config.yaml
num_hidden_layers: 9
hidden_size: 128
n_experts: 128
experts_per_token: 3
d_expert: 96
d_shared_expert: 128
hidden_act: "swiglu"
moe_layers: [0, 1, 2, 3, 4, 5, 6, 7, 8]
n_empty_slots: 32
router_score: "softmax"
normalize_top_k: false
routed_scale: 26.3
balance_loss: 0.000394
balance_bias: true
init_std_router: 0.0103
lr_router: 0.000777
vocab_size: 2048
norm: "rmsnorm"
norm_eps: 1e-05
tie_word_embeddings: "early"
optimizer: "muon_variant"
learning_rate: 0.01
beta1: 0.95
batch_tokens: 131072
max_seq_len: 1024
train_tokens: 761300000
max_steps: 5809
dataset: "wikipedia_en"
Below are experts of layer 3 (counted from 0) of a mixture-of-experts language model. Rows are named gate (a neuron's input weights, with its number), up (a neuron's input weights, with its number) and show model dimensions 0-127. Each number is 500 + 40 x the weight over its row's rms, rounded and kept within 0 to 999. Numbers have three digits each.
Before each expert's rows: a language model's description of what the expert responds to. This comes from a sample of Wikipedia text that the model never trained on.

# expert 8
It responds to: Latinate stem pieces after prefixes like ex, con, de, in, plus whole verbs, e.g. ex-pen-se, ex-per-ience, create, provide, describe.
gate1:492545530418451479511492511474480475594571512479448515506439470540486469574460483524490464484524504541492498511534527474469472508509534445476440489479436526526525569562462475463445512466545518574526485487508516517473420516555428550456506518471598488469485497534455491498503583509500482525563476441436566478449463436563493595471537539467481558511437479531546472441520559540501518495517
up1:470489466537503561490492481480532470450470486452520509551546530508414428489497513497531551487443550562433513557478391443466525434560477559476570469547454497505496487524534526485419476466566504520509525553483479474545540517465472518473459505558527506494536447405479533595529477520434465460435559516483464513526487500430480461486429518446507504493520475522581555508474547474515510493525
gate2:518499462550414521536454513464483507495573509492533506552499543511496519510515460480519524515486452522475561512539419540467541505520439462540505494483415468555459533482448582453500510412474393526561572527504499444509510541515495521464402501501454489506543470434530448495475492544470488506536476521456486406480467539538513588502457497514474505545481496530576509434492545457434565516471
up2:467570452422495484469514527518515482562476544487550552530500454554424519479592560467531496505486515497474534469582511520540510582492491510501540527464524545584457485512456565476501557516509496462501507475483501430553477535473555498446512508505470538490596501505531592549476587524549469528567530480462458429570496445517499516508488543542475509458517556500555475440436529513487521445489

# expert 1
It responds to: Word pieces inside English words and names, often agent or title endings, e.g. Lab-or-atory, Bom-ber, st-aff, Oper-ation, Minister.
gate1:525517467548520487509542586470533545556492521514575543495509594501569484416488443551493495585528591495532497505524536501455478536447522449481424506476524493517467500482520588464555565476538535517485470493504458516460480503509456471528565495518498443505536524514408511457471511495545514481540487543485425520536538531543607532446545513534493535466496529469436523497514489488496389495537
up1:620486474525512483518473508532521478503474454470420452509536558502486564495496495479469559519516497496462514514492545507480524448479466400476500484531504495440418459502554568455497522528558424486495505496511493470502503511508505453527524473553468531533488486402439513506491498514456449417527511494536449578567443467480421401443486482496493474558510483539511590446509461433521524492439
gate2:483463496493472463519476519508521499477501500516498556539510508545421432487574528528409508495399510476545530450463460515450587488501461518488456448469480566496525505509512572535483466501559456456505515577488505417472549422482509475456545492529487452492534487503527483579491549581478501515473503488452538425417513542494458519488588465477491578530499506484577526489470404522510484486542
up2:374492540577482484484486412479462498488481555548546541464482544502568442480465535512561517488481473462472411541490584471488522466457546536496465427492453461511403465452478505489469501483503543563498481474442486511534500527480455521488508464482542507561503565533558503481540494475491585519503511437478490535550558455569573436510525533495584528524516460528467524534510521509481486541529

# expert 30
It responds to: Prepositions and commas linking places and institutions in biographies, like district of Sheffield, born in, a family from, near, located.
gate0:443509583490527484487397596506457475512482484473486493509522477591433461493458521524530487435512440532526489447499540531431445516524503455416499504469485478450503489444539550493453591450467490488509443445523494499467543473463487490487485482503516516494487502463604577498548495531453480474524492476464452416481436509502527554539523535447525517561505494485550559448467551518543418498489
up0:534498430477521439471594489469482428420483530473538501467503542511457558517461481519526518469445558452555462491514477452476457565528500532503475482590463478555476465424528508490528524485493544576499477462465461494529508487542525453501535521475471459503414546488538478477570518491445506515520505504528494476475537563542458447554542511541499504460559514502451529465591515431426515600441
gate1:494497499505520501524500473541455493436487437472539491410522396454452491463522457487535428484480515554569544456447476457493437571487471465489533402497482550554508532510527440516531498484576487499533458495428485494505548453487477524482461508504553477433527514463511475501455460485520536448569461512484512524514525530521491472542501593542515520570522439521469577453522443438513442450428
up1:458497499504542533441482474536484506496512577483491529455580469498485494492482490505543498530519533498471525536541554444387497496517557518496520504495438533490542471516521477519457445560490477578522456471503474512529528510509473478475425517483450485495444562452584477524476490400538497550480573428557480562435469435533496427537545486427524523545471397541513526576462478477461511477470

# expert 27
It responds to: Inner syllables of longer words, common in taxonomy and geography infoboxes, such as Coor-d-inates, proth-or-ax, amalg-am-ation, ar-bor-escens, st-and.
gate0:419460494521573504493538496578517494466470509454539534618485550511539480544541485434448478476501540519477467535534489508438558522517457463482508530463522540513494460458549451441467482423443462474470534470402488521484477477473538595507499506543433499521476509501474452485511469424489440468472498392495510538473529479525520536456441465547534582451474532459523460492468497430474472504489
up0:480448551485530514570498481529521497545527551452511487608511552502566451516478552448434502486567526477481474495570495540427552516489527458535539429540548507522495456495560504427527438507422448448468515460416527566479532444454507558465458520519446563458463501497541513500471504528475454453554532495473498477489509545510503500482481457485486507522452523470518382543480534481574465506466
gate1:478538509494570587496458511561475549622508552542475480509432462506497516505489528447517468475523468480440535530445515492500471494585557498504525568424562532496479500506477493462530502547564507550505450491498457473556499465537520565477517502485514508453522535609448466561454459536493416518504414476518529446505537492401515490480487554503457444443476528482485452510502543524455529505531
up1:511440444477456558494518516489447515522472516500446524497439485527505529514566494478520510491513558532524560545373493510542509501528485472489454450466555534479517473461483543600458390450553477457520449394570489509547511501463483526449484446521485526583440483520516473467520437506513517499483437502520454489473558502442581499539547436531542507458446535527484455520492551517497504473528

# expert 16
It responds to: Short first pieces of a new word, mostly single consonants after articles or numbers, as in c-ensus, f-amilies, f-loods, h-our.
gate1:439485544481505547533510487505514511477467532460497511542547396540502565454511461492470523412484498517535557514549452496438513478565433534486463470436507531507427525514486468548505494559514431472570484454478555529538478559487565505477473508441551550534578586495537486563474481539488489529557490473528500511510589484497515468408554492497534560551500498550559517467514551462555544486487
up1:465521574553499463528468484524501529406455552458461511537494418563516504439493507494448522476453510467523508521488565480521478471462517542512483465451496501442432541474500513546493553526507458478508480534435508473532499550453470465531546498502536509438570496535594548517476549600523461547523411447509528560543540484527541449448524483515511541476557438544532501429465536434485487531568
gate2:479485539445466548438452457518410438478565496493494501474446483572482524471510529502508492391549426532503524495484499497466554578497477543479484465539483433494491523537455505471481594423495516485521498498443556493544555552519421487423449570522494567550483508520459457426493473451509477530439489544514494502480489510525494408569476505567483540522535515493495472498467490470528549436502
up2:492480493491515500474466536485550525429495477578491527472541440471520621483532536483498503520453507484484512507534516496516526567543484442535534454469522548460554520528428520419419512513498483504417561522584475499554526511493520537482507530494518548530464519451455516591524391486470507497447496477557492499482508526490471631519501502515545507460584478530547552542538544527545549490500

# expert 57
It responds to: Opening capital letter of a title-case word inside names and titles, often after the or of, such as International St-yle, Viet C-ong, Pratt & W-hitney.
gate1:532499537558580493483491520462497535550478508538492552517467449486518457503577409579540525499484491474493483560470456507526555533485485512561491518443470491530533551473552574485491522476534512470611519575468509468557436506532536493568503466359474499517507460556460449450541525441553482513483479481520533524523510438430454476484550529494537510526568517504495557523501528491456538511555
up1:414460472542480354482457518489469475490480561449573544457513508471473537490540470460570556536513492515505536502517493519576462541530448471511528574561649505557492534517451522521543502467489476492510487556446529551531466445513429511501502484487425479561524516521537522556454457486510494430541503459502501562496474453501529482514550469469482478513503481499458493438449528506505451521493
gate2:519505517456521421560500507465513485502560528452463583496502428536539418499516492464520474536534592469477430464535467554517550445467447457521456480453556531492516499501561507516516483487515468516506528481504462549528564419457406474542489508472492480485441487515479476483507490441442521586414557477417525505478453543462516478502574497471572550474492543479492502514543463558474556461521
up2:501450492467569518575516418528447469509517448440496515530511460571571462549534550528542482504549467449515462510637484481551448500476436498539536470512556502472554456465494456518494519488446537498543453539516455539515527445449486505522462509415552487544497475502484479479518514464455514485487546544466523552419488568513528587541539551483539515441474520539491472478472483541542512424519

# expert 56
It responds to: Commas, and, ampersands and semicolons joining names, places or titles in lists, e.g. Caffarra, Bria and; Hardwick, John.
gate0:591448448473519528500548495572477467555517471501473464495534524509442487543481469551543518559507446474544394496458516455547479538445435529514546526537470535553519510444525385463512528504520533482479492473490540503502466437492470457511471508483517555512417461507528486526504558508512486513481528573589464486493433501471531512617584489483443508499506456445491527484525566507510542522442
up0:558461421513521557536556517563546436542501517450572466480561507514436483474471499499592445516479485494579440474477518444491573542493494501477484525533530518560543470484552445461500542464555502495508487502491566502515490510497454516529440548450575549524514471496492428542502490537574382549480531549572537485458429515443493471551562467462499552526477487502508500505529518495478474461477
gate1:523515446440408502485448514505448461524530537502487525429509493478524534539505450555592482424498546500506531488525526532544553614554502500517476476514473529538494463533506579388517518538556561464510530494485538497516543540470524447497408482540497488453469531557455455432486478548558532562507531425549479463482554467544487495533510489519543510438545514505529560537455504542496534491495
up1:469557509448517557519539468499520513505461462449449508522513549536466495514513541457400560529483445525474521497440516519453511459524500528489471493501489475411515521436552494492545476480617471518523479570462405504514431471588508491506542470489511530487517542489476548490513479440435464458485493589529545522470471484508597472489501501545565538576478500539463529459539463526594465463511

# expert 46
It responds to: Word-initial Latinate prefixes in academic prose, such as con-, pro-, dis-, sub-, inter-, as in consensus, concern, provincial, proposals.
gate1:492475525529527456513523543539447492553504558573464518421482512562494445467436446514526446502484409564482425448495472468500477450516486472458501522495427499457503505475486416477465564499553529513433453552434518516475481563487492576515466482481547535454473520528594488490531563509438506575526469513485537519534494544483526547483527477465492507557513455506543597462516433480511481551454
up1:509456481501577495506523416548489492569465549496473531453443493515487496421487533449528465555437495488498490518479549450513674544528460495499500425441467508536478506452492560515447524464477611450530501535485443557436476487550479489575490513498465455496514508482510530490521479509516544483510506575485523463473563526472432512543491495494547471448522566484504565486475471537495471472486
gate2:492446481457466504456508495468572417493538491489496509490408491495557460503542545493565483477539501543461537513566469538550502441543478537532524526489482516498458535438451447438433550507466538488468459455450442486538435432471517535467465516467467505487458464525496559447541558470522508529471402569431562451509464522493527449416491438459508462591503503535502469519501483560522495529500
up2:513446460487516492514570463489447518590485529486449535513419424501490554569443461440456556414508519465461493469490540489529508507534469513512539564531442485522544488440524491509525528508525538532500425501540487496489508428547521497489457539522476451568554531552537446450524520475475457503445455577504503502478517485494416463413529423499410498514503464563525460561563484525487519502477

# expert 22
It responds to: Word-final -ing pieces and possessive 's, as in Sav-ing-s, cast-ing, Sell-ing, governor's; also Royal, British, Great, Indian.
gate0:439394502472545436434467551452494493543553470495433442532476535567509460495485496475478492492521444538510524444496555446487499490437580544493566528512493554447493475469487524477486404509449471500531485465526559530521485457486458512481504484482520486505547492466438509438485456485510577492423496463508441483523539475540539512546429430550501491461526606545514522501529530485470482413453
up0:641563464520493552550461519455499507468452494521478577470583519505514518570506488502504488551460575462444464505566445502465528492456457490517426457524511498524500521564576462479486573525533441517492513592505440499471512538480543485505417500525435549471464478524550509499478496475500430526553508547474537534473507550573491465513543523520497450535476439478488498506477483442436532531474
gate1:483462466433536436553517451464514529493427480553514597450494461465483480530494525503492483523520564513515476518517476577524519526526500460492494480573521464549543517525443520473436446424493505490472481535461532601539464492481578548451535559459480534480493430424514482525510482474479529528464535533556447582566537512564482485530540524575519596494514479477501521540464500492492506412533
up1:498506461537467515494513505543516487542519509479485520496486505509530516444540498472456575515498454544496546495477515476525459523484481587572517491568579486468483478502466495472529572559502503569488495446572414485448499462515504519523456397471481491464491540588526455479556477478556468456498482571579618471500531496451597502520457514492461496528551487551545461480489474534572532539431